Weights of a small mixture-of-experts language model, trained from scratch on English Wikipedia.
Experts: 64 experts in each of 17 layers, 4 picks a token.
Training: a variant of SOAP for the experts, 879M tokens, 7033 steps.
Below are experts of layer 2 (counted from 0) of a mixture-of-experts language model. Rows are named gate (a neuron's input weights, with its number), up (a neuron's input weights, with its number), down (a neuron's output weights, with its number) and show model dimensions 0-159. Each number is 128 + 32 x the weight over its row's rms, rounded and kept within 0 to 255.
Before each expert's rows: a language model's description of what the expert responds to; "gets" lists some tokens that make up at least twice as much of what it gets as of all text. This comes from a sample of Wikipedia text that the model never trained on. Tokens count by the router's weight.

# expert 26
What it handles: Final digits of four-digit years after a leading 2 or 1, e.g. 2|025, 1|965, in career and infobox lists, plus semicolons.
gets: ";", ",", "025", "024", "026", " |"
gate0 [133 107 137 156 133  83 149 144  87  74 126  87 146 157 144 125 106 140 137 143 153  98 193 140 152 118 195 158 145 158 206 183 133 145 184 140 172 145 117 143 103 156  65 110 147 118 152  57 113 125 165  96 159 181 117  86 167  93 143  74 169 148 185 138  67  99  70 129 116 112 139  96  98  62 155 138 124 136 166 134 109 143 104 134 157  77  97 124 101 174 152 102 106 104 115  62 165  61  98 127  98  85 134 135 123 111 143 122 105 146 133 139 146  87 132  93 146  78 116 151 119 184 164 214  67  75  93 116  99 143 146 120 138 143 112  50 105 153 147 127 149 107 135  96 110 145 117 111 129 160 145 137 117 104 115  80 139  67 121 133]
up0 [122 136  91 135 160 110  76 116  73 140 181 160 159  65 112  71 157 138 102 146 124 120  90 117 160 173 141 160 153 145 122  97 152  84 196  69 100 143 130 123 132 140 180 126 146 170 132 112  90 140 153 113 166  92 131 136 125 136 144 112 175  90 116 152  97 139 136  79 102  65 132 104 132 136 121 105 100  97 127  46 103 120 116 128  88  98 197  98 136 159 114 125 155 163  93  95  96  71 117 105 170 126 121 214 156 133 107 155 147 103  92 129  90 133 112 184  75 146  74 132 207 114  50 100 102 158 117 122 118  71 130 144 135 128  99 101  71  89 121 154 143 140  96 109 136 153 142 168 105 112  81 127 106 121 109 103 155  69  56 147]
down0 [ 85  45 138 116 185 104 116 123 106 142 117 140 142 116 103 119 169 137 118 143 154 116 117 116 139 130 120 140 142 132 121 120 159 108 175 103  60 140 169  81 114 130 114  93 160 126 192 159 112 111 161 110 137  81 116 118 139 184 125 140 166 117 119 159 116 160 116 132 104 115 130 140 122 103  63 109  70  90 162 118 113  52   0  88  85  88 132 140 100 120 147 115 138  98 140 142 100 101  95 120  92 131 122 156  96 127 134 125  65 107  56  85 136 134 155 155  96 138 113 125 133 167  72  96  93 170 168  97 156  89  79 186 102 106  74 149  96  94 130 126 183  80  55 129 135 145 147 123 127 106  61 115 106 129 153  96 111 179 118 108]
gate1 [114 156  80 144 147 188 131 134  86 148 100 144  90 119 168 141 204 155 139 120 160 161 120 206 177  57 148  96 139 150 107 111 117  97 149 165 141 111 121 122  85 127 117 116 115 106 111 120 171  86 158 125 148 147  74 130 150 118 127 165 138 155 151 138 103 129 128 128 148 159  94 119 109 157 222 134 112   2 157  66 109 100 155 144 100 152 117 184 175  95 161 159 148 132 114  70 135  77 153 109 201 102 182 101 127  99 180 149 138 135 109 124 137 136 118  86 123  85 165 144  59 131 117 115 105 143 159  97 144 121 142  95 110 148 101  69 111 116 135 136 141 154 121  99  87 136 124 118 114 151 133 155 168  94  78 160 155  86 174  78]
up1 [121 124 163 124  82  96  88  97 109 148 128 184 164 129 179 149 183  84 118 109 139 180 130 129  86 133  98 117  76 157 197 128 103 142 161 141 126 165 131  95 107 103  53  61 125 100 131 146 140 157 102 119  70 102 111 183  68  76 136  70 115 127  92 110 150 159 102 113 145 154 138 109 137 106 124  79 197 135 186 121 134 124 144 136 160 107 161 123 129 164 104 136 115 140 166 143 115 142  77 121 185 120 172 104  91 143 121  93 125 171 113  88 149  79 162 145 132 100 166 218 147 109 121  95 166 172 174 137 100  85 126 137 142 204 140 116 108 162 170 204 170 142 134 109 150 124  99 153 139 127 149 110 147  72 182 147 112 133 172 131]
down1 [138 125 127 103 121  95 159 198  88 126 168 188 137 174  74 155 113  76 151 137 123 182 185 152 127  68 140 108 133 150  90 135 132 121 137 161  95 133 125  26 140 149 161  87 139 118 113 128 154 139 122 116 144 147 141 156 194 124 123 154 154 156 152 165 120 127  65 137 163 143 115 129 134 106 150 147 145  90 126  98 121  79 154 200 123 100 206 187 118 150 147 163 142  94 176 149 207 148 101 149  58  92 148 157 130 122 131 156 162 113 127 134 124 113 105 188 151 108 120 196 150 212 126 146 122 110 147 151 102 134 119 113 113 149 157 124 191 139 159 127 113 108  91 150 101 119  88 115 130 115  94 129 155 110  76 154 161 107 183 196]
gate2 [146 173  84 155  55 111 112 116 162 104  48  94 101 126 112 114  81 188 110 139 139 128 147 164 135 104 138 151 108 114 127 119 135 107 105 155  63  89 137 124 136 129 122  77  99 142 148 143 124  46 129  93 147 150  68 185 104 155  98 165 132 134 155 111  86  99 121 131  82 118 143 154  95 146 138 161 124  99 189 172 139 125 173 142 120 152 112 104 143 128 137  95  95 151 143 147 190 155 153 145 147 122 117  78 125 101 163 162 109 132 104 126 133 153 182 110 145 141  84 146  87 144 140  28  97 136  94 121 103 148  74  42  75  99  92 104 100 130 118 158 100  80 140 105 117 191 146  99 140  77  77 100 109 203 106 122 109 129 183 113]
up2 [127 159  68 113  94 123 123 104 141 117  76 121 107 155 104 115  91 168  99 132 140 115 130 175 136 128 159 165 100 140 120  96 107  92 138 167  58 108 170 152 154 135 136  53 117 140 169 126 140  54 121 100 125 142  69 176 102 161  89 162 115 153 170  84  83 113 142 151  86  99 126 140  87 111 128 158 142 121 211 155 107 147 151 171 137 126 114 115 125 123 133 111 109 161 119 155 151 160 131 143 149 127 139  78 118  80 151 194 123 121 105 154 149 189 186 134 135 133  87 178 109 151 127  37 126 122 124  97  74 121  72  55 110  86 101  97  55 136 102 139  86 103 127 124 119 177 146 111 139 102  93  64 109 180  98 126 128 132 201 115]
down2 [118  88  92 131 111 177 150  92 111 192 125  95 117 118 108  47 107 136  95  88 202 142 159 104  69 182  69 140 169  99 126 106  84 153 128  65  82 158 124 104 119  88 113 151 134 157  96  63  75 173 157 111 144 145 151  74  85 128 149 146 153 143 107 160 119 109 152 109 142 144 106  99 157 104 123 127  87 149  86 111 114 125 127 128 174 112 100 157 115 159 125 109 180 127 171 115 148  99 134 108 140  98 113 170  99  95 134 107 130  89 119 153 157 138 172 143  95  85 128 146 218 106 132 152  64  47 146 138 144  50 182 126 169 107 111 150 132  81 149 142 118 156 130 154 136 111 167 112 125 136 126  64  83 108 174 101  81  97 134 130]
gate3 [145 140 110  83 149  88 112 113  89 133 138  58  88  76 140 139 100 115 118  74 103  94  98 118 196 127 118 159 134 176 152 197 145  94 180 127  93 117  88 143 138 113 100 152 121 157 149  93 134 125 146  62  89 128  74  98 185  82 104 100 135 158 215 145  89 109 143  54  98  71 137 102  78 161 179  96 148 145 172 121 136 176  75  81 130 114 114 149 106  89 173 133 111 116  82 133  80 111 121 138 148 130 146 179 103 135  62 142  83 111 117 103 176 104 147 148 132 140 120  54 140 149 142 144 121 158 102 131 114 137 109  92  56 126 155 154 103 157 106  95  92 155 114 154 161  89 137  95 143 117 143 115 121 162 145  74 142 118 112  75]
up3 [106  83  87 115  48 113  72 147 117  97 146 153 126 156 132 126 151 149 126  98 139 165  86 101 122 150 222  93 141 184 132 128 122 106 137 177 114 138 132 156 133  87  72  66 148 117  99 113 126 186 106 123 134 135  99 152 131 129 176 164 176 173 127 157 160 150 151 125 110  87 136 147 135  83 127  77  87 134 138 132 102 143 107 160 107 102 164  85  33 178 140 136 166 153 153 171  92 139 148 118  61 211 113 155 103  73 106 101  97 156 141 136 192 118 112 101 166  87 137 108 116 126 140 137 152  77 160 157 154 129 153 141 184 146  96 129 138 124 155 181  91 178 119 144 154 123  45 122 174  91  89 151  99 142 115 129 126 104 140 109]
down3 [194 166  86  90 134 116 157 114  87 129 173 151 130 151 181 154 177 120 147 127 139 130 133 126 113 100 200  86 163 108  78 183 134 123 140  83 115 116 134 212 127 162  67  61 106 113 185 115 144 148 134  88  87 117 125 167 194 164 169  92 177 120 170 146 132 129 162 118 155 151 123 157 158 130 165 102  80 143 123 174  78 154  66 161 159 143  92 161 109  86 182 148 121  62 112  94 105 137 120 175  89 140 161 142 102 138  58 153 107 128 100  96  61 129 129  81 119 135 139 140 136 146 103 176 138 150 119 157 195  92 162 124 128 125 129 159 129 147 177 131 189 151 102  98 138 158  78  92 151 140 160 136 145 121 135 145 133 157 142 111]
gate4 [111 154 103 166 114 119  91 167 188 109 183 131 156  86 126  94 150  93 110 136 115 115 129 178 111  42 167 120 155 168 105 153 103 142 104 126 128 138  58 162 213 150 134 103 130 165  70 107 130 150  98 137  95 117 199 114 154 112 166 147 123 112 116 156  82 150 174 143  80  86 130 107 162 138 136 115 143 120 130  99  77 118 151 162 147 121 161 191 153 158 119  87  97 104 206 128 117 158 127  67 140 121 103  82 122 120 164  98 129 154 104 130 169 124 143 130 203 101 114 140 114 161 131  92 114 130 147 115  73  77 148 102 111 135 160 104  89 132 132  92 104 137 152 103 106 163  46 161  63  97  96  94 131 117 115 152 101 123  48  88]
up4 [110 137 176  83 142 106 158  71  40 142  97 173  98 149 149 142 101 159 108 127 134 140 133  98 181 173 115  97  72  86 144 177 159  81 207 132 106  85 161 103 117 146 120 151 100 101 117 143  66  98 166 116 108 154 115 154 104 141 126  58 134 148  98 103 141 126 123 108 173  98  89 173 101 137 170 145 128 135 152 138 118 124  91  99 150 119 165 160  84 123 132 154 170 170  90 103 148  79 133 168 159 139 119 175 120  92 111 188 126  90 149 109 116 119 145 120  63 145 146 123 123 108  67 118 122 126  67 120 211 193 103 116 112 112 141 143 144 138 165 161 182 135 124 163 160 141 197  81 165 191 132 120 131 129 124  80 172 127 161 159]
down4 [121 118 159  85 138 163 143  83 101 151  87 160  70 180 138 143  37 116 127  80 138  72 143  99 120 150 136 165 173  50 166 105 156 115 173 150 124  84 148 123  94 133  96 142 159 147 155 153 136 141 140  17 172  74 131 213 178  99 154 106 102 122  99 138 175 136 123 116  98  70 122 107 125 161 177 160 119 139 194 168 134 111  93 134  83 155 102  94 156 107 131 146 120 121 136 117 144 127 137 129 152 130 110 134  41 125 121 154  89 143 102 152  91 179 126 139 142 132 159 116 122 138 156 110  48 151 147 108 161 144 102 116 133 119 160  95 156 124 156  98 140 135 108 169 189  97 111 138 101 118 157  92 138 109 183 158 139 182 130 107]
gate5 [104 151 105 122 133 145 107 111 199 129 170 120  93 143 196 136 108 149 107  97 108 121 123 146 123 124 165  87 165 112 119 131 124 212  96  84 195 114 173 118 134 157 139 146 112 116 169 142 101  69  95 119 114 122 102 106 187 101 119  78 152 117 173 133  79  91 123 102 138 165  99 181 142 190 130 148 151  85 170 106 127  93 152 111 106 101 115 100 149 127 110  76 143 111 171 125 108 157 143 171  57 115 137 111 136  69  84 100 153 181 128 115 116 103 110 154 109 159 132 178 148 195 103 184  91 109 122 155 123 128 114 109 120 134  78  92  45 104 154  46 137  97 101 194 136 136  94 216 101 147 160 142 119 138 152 109 119 158 114 112]
up5 [ 91 154 118 153 132 155  89 128 145 112 167 123 117 139 117 130  75 155 109 105 159 125 120 134 139 125 143 102 140 120  99 116 175 177  90  74 181 141 147 104 131 106 217 135 127 159 174 115 101  91  93 176 140 128 110 120 135 147 139  83 177 111 144  98 108 126 150 121  86 143 135 106  98 154 114 135  85  98 181  81 106 118 154  69 106 143 131 118 139 161  94 172 161 136 182 148  75 166 171 223  65 136 162 162 154  61 110 165 139 153 139 164 100 184  81 168 116 178 132 145 161 158  71 139 104 144 126 133  82 105 171 150 182 142  91 105  42 122 117  78 156 114 152 188 166 152 132 153 114 128 120 139 129  87  97 130 184 133  77 132]
down5 [ 59 100 139 137 109 146  79 168  79 134 132 139  82 147 102 142 115 166 125 167 119 143 133 151 132 151  95 107 156  93 115  64 136 158 154  88 133 156 157 121 148 183 145 125  94  63 116 119 148 145 154 157 159 129 135 122 155 136 105 110 122 126  84 116 127  93 150 155  88 116  66 166  48 123 119 133 122 111 146 134  91 146 119 133 111 106 197 126 144 145 180 173 163 103 152 138 185 119 184 168 114 126 135 135 150 126  90 106  85 150 220  57 105 131 121 112 139 150 124 130 171 106  84 127 115 127 143 173 153  85 111 166 129 197 130 126 113 100  44  91 195  69 128 107 188 102  95 102 115 109 160 132 107 186  41 145 122 119 154 138]
gate6 [157 157 105 178 120 168 117  76 109 137 129 111  98 145 123 146 150 124 103 114 154 131 114 173  79 137 199  87  84 104  96 146 137 133 177 119 179 153 101  75 184 127 160 164 112  57 205  42  98 118 153 103 146  93  95  91 162 122 131 104 107 139 132 154  89 168  82  57 100 143  85 130 131 133 166 130 167 116 152 104 113  97 132 122 131  85  96 132 141 142 169 155 157 168 158 110 169 177 121 165 198 121  79 114 100 134 128  91 144 169 121 145 118  83 148  84 194 135 150 154 180 131 147 110  86 177 163 100 135 123 142 118 126  98  90 151 118 158 186 117 121 172 129 210 129 151 115 169 100 139 145 105  89 150 131 183 114 101 114 140]
up6 [133  97 147  79 132  74 175 127 198  84 130 106 124 126 180 124  81 150 142 184 121 111  84 144 194 137 115 164 138 133 149 149 166 107 140 201  74 110 134 148  84 176 104 126 134 155 128 151 121 137 111 139 119 162 134 167  96 165 167 137 142 159 139 146 185  93 184 118 134 123 108 119  79  91  63 121 153 171 124 100 167 103 105  95 129 117 138  66 145  79 117 109 143 102 111 179  83 116 106  91 105 135 162 173 131 123 120 123 128  46 119  94 154 165 130 114  40 155  69  72  56  96 165 107 144 104  65 149 125 122  96 189 115 165 141 108 138 124 122 137 155  88 135  56  98 128 128 138 141 146 155 133 131 129 127  77 136 144 152  81]
down6 [ 95 122 115 200 184 100 130  67 134 169 117 102 166 120 112  97 138 136 144 107  94 156  96  70 106 155 119 162 128 152 165 155 136 105  88  69 136 122 110 176  81 109 141 154 147 152 169 131 113 126 125  67 141  98  95 129 154 168 151 102 122  78 150 130 132  86  80  74  76 116  98  81 126 150 177 143 159  89 131  67 125 155 135 110 105 155 132 177 168 133 166  76 184 185 137 176 127 133  84  98 114  81 125 118 112 123 134  61 143  90 154 161 168 151 147 119 101  99 115  85 124 100 105 174 170 108 169 178  51 143 133 176 114 155 100 124 103 116  93 182 126 199 130 171  95  70 126 155 103 133 192 153 109 140 119 133 112 123  99 145]
gate7 [ 33 153 204 155 144 159  75 166 134 125 164 125  83 129 116 173 125 130 135 116 158 130 192 148 143  88  95 154  95  88 141 137 105 162 144  50 178 113 125 191 103 135 118 109 142  88 128  91 133  90 104  69 128 109  73 124 159 133 120 110 151 106 147 131 136 106 121 147 134 160 141 121 105 116 181  97 132  63 136 125  97  98 114  91 173 127 141 137 129 163 143 137 175  92 150 152 117 142  72 102 178 119  64 103 147 109 151  95 169 157 133 147  66  77  76 132  97 106  91 142 107 121 154 104 109 124 176  80  49 145 118 124  71 116 179 129 156 176 159 132 114  87  97 106 150 145 155 110 115 156  97 147 211  93  98 130 127 121 120  83]
up7 [238 121 135 155  53 145 142 159 123  94 155 118 201 166 131 164 103 166 103 162 110 138  83 109 102 142 210 142 121 113 106 167  83 149 193 113 170 124  95 134 213 121 119 118  98 156 156 187  92 139  91 132 106 175 170 115 138 108 143 144 173 115 147 151 108 155 113 102 132 183  99 168 120 151 149 161 102 131 119 141 127 158 104 110 133 120  80 152 135 146 140  77 142 112 126 167 120 156 177 199 106 132 194 142  94  98  77 132 125 126  86 131  94 130 151  50 153 102 121 110 170 142 130 112 125 128 118 122  97 204  97 154 132 138 115 136 146 136 131 142 159 210 102 160 127  95 133 128 139 148 133 161 125  62 119 103  92 106  86 143]
down7 [133 133 129 173  69 191 141 127 153 111 165 120 159  73 131 137  81 130 142 134 129  93 109 106  93 110 153 125 148  75 219 128 148  83 118  85 158 110 143 134 100 138  81 177 119 114 131 157  81 117 151 127 143 185 170 157  94 134  99 105 113  57 105 114 180 148  82 117 120 197 147 175  72 118 127 123 102 107  91 121 184  99 113 109 100 144 117 132 150  97 137  91 166 116 144 167 207 109  74  94 115 142 187  49 130 154 105 179  88 155 136 117 132 132 145 116 100  80 184 142 134 138 148 171 187 126  92 139 132 158 117 175 143 122  68 142 147 150 146 112 125  96 120 141 136 155 141 160 140 148 154 181  90 127 135 195  67 113 157 164]
gate8 [ 67 105  79 157  77 116  33 113  78 130 159  86  99 108 139 157 152 151 162  45 168 108 128 191 179 131 101 188 176 116 103 147 144 137 119  81 127 121 160 117  85  84 117  96  66  99 173 166 141 128 117 167 119 123  99 153 101 131 151  83 160 121  92 182  78 136  90  81 161 128 112 113 135 132 217 122 138 120 127  95 161 134 102 158 182 122 147 106 165 119 114 136 112 137 179 144  83 147 161 201 141 140  74 157  97 129  92  82 146 109 132 136 128 140 153 155 176 143  88 151 143 132 150 127 140 154 143 113 121 164 137 143 141 123 186  83 133 113 142 139 137 210 157 104 171 136 105 119  71 141 156 147 117 148  85 109 130 136 175 125]
up8 [167 169 132 129 176 125 136 127 158 103 115 168 131  95 124  82 105 144 103 154 121 147 148 118  96 104  96  85 143 152 161 113 116 133 169 178 106 152  48 138 152 177 177 185 113 146 104  96  91 176 136  62 137 129 127 122 157 124 112 163 136 109  99 135 185 156  92 106 123 129 126 131  52 131 115 161 114 108 106 164 139 131 142  92  29 154 134 141 136  97 149 174 159 189  71 102 150 112  61  84 106 101 211 138 140 138 137 195 165 133  94 151  99  98  66 110  28 110 159 121 136 115 113 118 159 133 109  86 136 130 141 133 146 131 100 124 118 167 139 141 161  31 133 132 131  97 149 117 140  77 107 126 167 138 132  87 102 153 154 123]
down8 [123 102 144 153 145  97 144 126 113 109 150 142 132 109 129 128 152  64 135 118 105 158 143  38  88  72 172 114 113 154 171 185 111 141 106 159 101 104 118 137 112 170 104  94 124 161  97 145 187 113  84  47 144 129 125 115 131 134 166  89 141 140 156 130 162  98 129  69 144 151 145 136  61 143 119 193 142 128 148 106 102 121 151  93 117 110 193 165 177 134 175  80  81 129 147 105 168 169 118 105 114  94 110  83  91  90 119 192 148  94 138 131 118 143  90 122 146 141 138  91 132  61 140 177 121 105 174 139  69  85 105 114 131 185 120 108 128 107  79 137 155 103 125  92 141  89  81  38 162 141 107 167 135  86 110 132 148  53 134 166]
gate9 [191 169 120 146 110 128 111  84  63 179  80 101 133  74 140 108 128  98 114 173 154 107 183 138 105 143 151 134 116 122 111 151  91 134 138 113 120 119  90 133 109 135 132 126 127 199 103  96  71 147 109 140 151 138 111  68 132 156  88 101  94  79 181 112 180  95 133 133 142 195 124 114 150  73 203 149  92  85 120 160 193 110 109 178 142  99 184 162 161 124 135 160 123 101 142 178 125 102 118 110 171 101 124 125 144 172 107 102 134 135  94 120  93 105 136 115 175 169 124 121 167 142 204  91  84 145 119 212 134 152 141 138 123 109 126 105  40 172 162  99 138 110 100 170 112  99 140  94  81 150 173  86 112 136 102 132  80 155 139 101]
up9 [ 65  68 161  79 169 141 117 158 220  78 179 165 129 166 138 156 129 172 102 101 120 146  88 148 132  97 109 139 129 132 193 141 204 157 134 147 127 115 143 121 135 161 138 104 113  59 173 138 190 104 147 138 115 111 125 157 138  92 171 135 146 134  88 141 118 163  96 117 101  71 133 153 124 194  83 118 146 159 111 124  75 133 143 111  99 129  80 100  71 132 109 116 118 157 171  72 122 141 131 119  77 161 120 169  88 123 151 153 174 130 147 156 173 162 123 139  72 137 132 154  79 121  44 171 147 113 131  91 138  97 125 121 127 104 145 149 223  99  78 165 117 139 156  81 140 132 133 115 135 145 108 191 153 127 169 119 155 143 144 135]
down9 [ 40 158 177 127 126 113 187 146 102 159 154  98 125 114 143 143 138 162 104 169 132 164 105 105 160 116 181 133 130 162 113 156 112  95 160 100 102  54 138 107 157 134 120  72  98 138 109  73 159 125  89 120  87 135 140  64 199 114 156 135 143 146  85  43 140 152 140 132 178  96 172 104 121 139 149 180  99 126  59  82 158  93  77 111 187 104 152  61 141 131 116 107  90 162 146 108 175 142 170 117 142 114 129 191 126 116 151 141 139  85 127  77 152 119 100 171 180 190 145 178 121 157  87  95 146 121 109 130 123 164 123 141 113 113 184 123 134 105  84  94 131 102  87 104 139 121 107 134 119 146  65 159 155 137  85 105 134 166 158 127]
gate10 [135 171 121 116 154 124 136 143 130 127 159 156 108  61 145 109 114 116 109 132 112 116 101 226 120 128 138  90 171 179 100 153 130 116 187 161 134 103 104 111  72 136 124  60 121 182 160 136 153 132 142 150 172 133  97 199  65  80 173  59 129 125 158 137 103 136 156 100 122  86  92 152  93 130 174 139 131  77 127 134 143 101 140 154 127 146 141 143 116 128 121 148 120  94  75 120  84 176  94 140  62 102 140 133 112 150  91 150  82 153  93 133 114 113 104 126  46 168 159 102 120 106  72 108 120 144 147 152  64 152 141  51  75 137 123 149  99 190 149 146 120 122 141  96 137 103 137 150 181  92 110  88 145 120  86 180 195 148  80 105]
up10 [126  87 104  96 140  75 126 143 134 184 127  92  91 107 163 128 113 141 111 127 150 182 103  76 121  59  59 137 112 152 167 161 124 132 131 116 161 112 147 139 143 120  85 139  97 151 114 141 126  97 141 129  39 128 116 167  97 161 135 152 100  91 123  70 120 117  63 131 132 182 140  62 145 133 147 133 127 124 158 153  79 110 101 160  85  77  90 126 148 137 133 130 100 147  98 162 143 148 176 112 114 137  86  56 146 108  76 141 138 115 182 200 148 140 116 154 105 188 103  36 152 100 195 106 158 170 163  99 158 143 126 118 132 107  78 144 107 160  88 170 187 130 104 124 136 104 155 113 104 126 102 181  89 162  99  92 127 113 178 169]
down10 [103 118 150  62 129 163 143 176 113 141 118 107 149 136 136  83 144 110 122 118 154 139 160 170 129 149 185 123 107 138 147 218  67 156 115 156 164  91 102 145 202 147  98 142 125 143  71 139 128 149  47 166 115 172 162 125 168 150  73 159 115 119 153 150  69 116  57 147 117 154  77 127 158 138 162 139 113 140 143 108 169 160 141 175 134 107 165  53 152 120 137 102 165 153 138 103 139 106 107 111 173 131 128  78 110  81 139 102 154 165 172 179 120 122 169 145 126 134  72 157 120 156 148 118 134 101 163 103 125  85 130  68  58 107 114 151 149  68 107 106  92 142 126 145 147 133 193 117  92 152 137 125 116 167 202  69 118 156 123 158]
gate11 [165 151 131  97  85 164 127  99 107 151 108 129 112 115 148 106 143  93 130 116 127 109 109  87 154 173 161 131 110 124 190 155 190 107 113 129 170 135 126  89 149 124  76  84 117 109 143  66 105 147 113 104 163 143 149 118 148 119 194  86 147 146 134 144  95  92 113  76 111  82 117  69 106 113 111 159  54 148 178 127 168  99 139 100 117 131 103 121  97 119 137  97 164 171  74 175  80 133 108 129 165 167 106 153 140 126 176 133 148  90 120 164 140 155  62 118 141 151  89  86  90 120 187 167 112 172  88 156  93 133 109 131  85 107 118 153  68 108 108 188 197 145 118 123 144 160  90 131  98 144 159 149 111 118 188 129 191  82  76  38]
up11 [147 165 128 109 140 181 139 103  53 181 109 162  94 118 128 154 117  90 117 135 204 101 129  85 167 106 162 153 127 140 178 134 163 115 108 159 132 136 154  99 114 124  72  59 103 135 163 148 123 130 125  53 162 173 183  99 139  84 185  88 114 137 142 147 124  73 100  86  87  66 180  82  76 119 159 143  88  92 190 128 138 117 137  85 193  99 143 152  87 123 134 155 128 152  97 163  93 128 112 175 187 128 139 168 145 164 134 108 130 129 127 200 136 151 103 148 149 145 136 103  76 105 144 159 134 138  85 105  82 125 107 135 148 166 146 170 102 139  93 177 127 114 158 129 146 155 111 130  91 134 140 116  91  86 201 176 131 137  85 108]
down11 [165 101 157 118 160 167 137 147 145 154 123 188 108 136 102 122 151 195 149  99 127 186 135 186 109 102 112 150 128 125 134  46 101 168 169 118 135 156 135  96 122 138 121 116 144 106 133 102  78 129 126 154  89 124 171  41  88 112 115 120 138  74 113 148 156 132 105 152 139  80 143 163 166 124 124 152 120  55 134 152  27 181 166 147 171 137 124 183 123  73  94 147 112 146 149 136  59 176 143 151 120  80 152 157 191 100  98 102 112 120 158 155 171 114 135 153  99 144 126 116 187 143 116 113 125 153  92 149 115 113 137 186 126 108 132 108 134 143 135  33  71 158  95 114 126 143 129 142 119 176 142 166  67 137 124 131 102 121  62 141]
gate12 [ 89 194 129 126 104 134  98  59  69 111  95 134 125  95 137 138 157 124  68 139 124 119 127 143 170 138 123 163  85 128 178 163 178 109  60 111 125 102  92  85  98 127 181 158 186 120 158 103 141 119 105 135 114 187 121  75 134  97 127 133 129 108 156 196 138 177 169 156 133 180 121 140 101 100 154  89  89  97 145 153 101  83 111 114 153 165 113 115 142 161 141 170  92 107 140 171  63 132  97 103 142 104 118 160  87 113 100 144 140 146 141  55 130 138 113 111 105 141 104 170  68 135 111 129 129 120 195 127 144 100 101 136 116  80 227  62 145 148  97  97 166 171 103 136 172  84 126 113 110  73 122 111 116 133 166 133 192 138  93 110]
up12 [171 104 146 116 108 141  99 176 107 126 102 138 144 133 150  81 148 117 135 141 103 122 149  63 119 111 197 178 123  70 144 121 133 128 138 148  51 128 175 115 127 125  82 135 141 131 125 168 134 150 141 142 164 178  94 105 168 144  62 126  79 147 147 127 142 125 171  83 116  89 150 147 146 118 112 134  77 235 108 106 127 160 112  97 148  85 118 144 105 134  81 114  64 127  75  75 114  93 106 114 112 149 150 162 172 113 135 124 158 113  89 147 145 105 133  82 118 156 124 221 149 126 176 175  41 170 141 132 144 137 157 156 112 146  90 121 143 110 164 115 200 119 115 123 134 134 172 136 189 182  48 167 124 153 111 110 148 109 140 146]
down12 [126  78 146 135 141 103 125  71 179  66 120 155 149  98 108 142  60 105 152 166 155  58 122 107 124 130 182 143 138 105 100  95 160 140 125 120 119  98 165 116 142 114 150  76 138 115 161 168 154 151 118 138  85 149 137 117 155 118  84  80 158 155 154 126  76 173 224  98 183 114 144 137 159 145 175 126 114 199  96 137 117 147 114 193 127 133 129 140 133 162 147 116 191 148 188  92 166  86 119 164  98 104 151 112  50  71 124 105 170 145  99  89 132 101 123 122 141 161 139 167  84 123 176 141 140 195 162 122 127 134 101 138 113 126  80 135 115 154 103 154 142 137 146 181 126 128 142 146 132 174 134 130 140 163 160 166 218 191 150 132]
gate13 [ 75  83 107 115 153  85 136 133  84 118 134 200 141 164 128 148 132 134 107  92 139 142 158 114 112 102  98 154 100 185 121 157 105 101 167  82 125 105  97 162  94 156 145 137  89 133 105  58 118 169 146  94 194 162 152 102 107 126 129 140  72 133 104 162 116 100 142 182 137 207  85 109  99 113 152  96 121  84 192 125 135 130 161 136 137 144 106 100 151 120 119 155 226 130 140 130 166  45 111  69 121 136 116 107 191  96  76 177 104 139 145 152 154 120 111  96 104 136 155 104 120 125 108 134 104 150 142 142 148 158 118 153 126  62 115 139 149 135 189 191 170  85  77 101 128 120 141  60 121 122 118  91 181  72  89 141 152 140 168 124]
up13 [ 64 103 127  90 142 106 153 116 124  53 158 146 162 130 131 171 163 112 128 173 141 135 184 149 121 125 108 187 122 208 121 129 116 124 171 187  98 192 120  92 160 148 108 118 108 127 176 143  78 171 164  86 158 149 125  69 162 147 157 133 102 160  91 129 126  97 155 132 194  86 109 123  85 131 111 140 124 149 127 148 151 144 140 113 181 159 173 101 125 134 137 139 174 165 113 107 140  27  99 118 188 181 118  70 174 132 120 153 164 115 145 150 149 128 130 135 118 138 161 101  89 110 135 174 114 156  83 160 192 123 122 114 125 147 149 133 112  95 194 156 165 135  82 120  76 169 190 116 158  70 123 118 168 121  79  99 136 104 119 107]
down13 [178 156 119 109 154 102 111 114 109  90 131 164 171 122 121 149 101 100 138 144 108 101 100 167 173  59 121 196 163 176 146 103 155  91 136 124 135 117  99 108 107 117 139 131 137 156 137  72  90  86 158 110 108  89 102 159 117 151  77 133  87  93 108  83  93 127 165 128 131 162 165  84 105 100 124  75 105 130  75  58 145 111 155 102 133 206 187 151 146 176 137 113 120 117 178  70 114 112 156  85 137 171 166 170 159 125 128 128 170 127 114 179  94 119 114 174 100 161 151  14 157 141 167 160 166 156 143 191 108 132 106  95 117 105 158 131 141 108 173 175  80  73 100 126 129 133 155  90 143 124 119 126  80 149 113 118 100 113  78 133]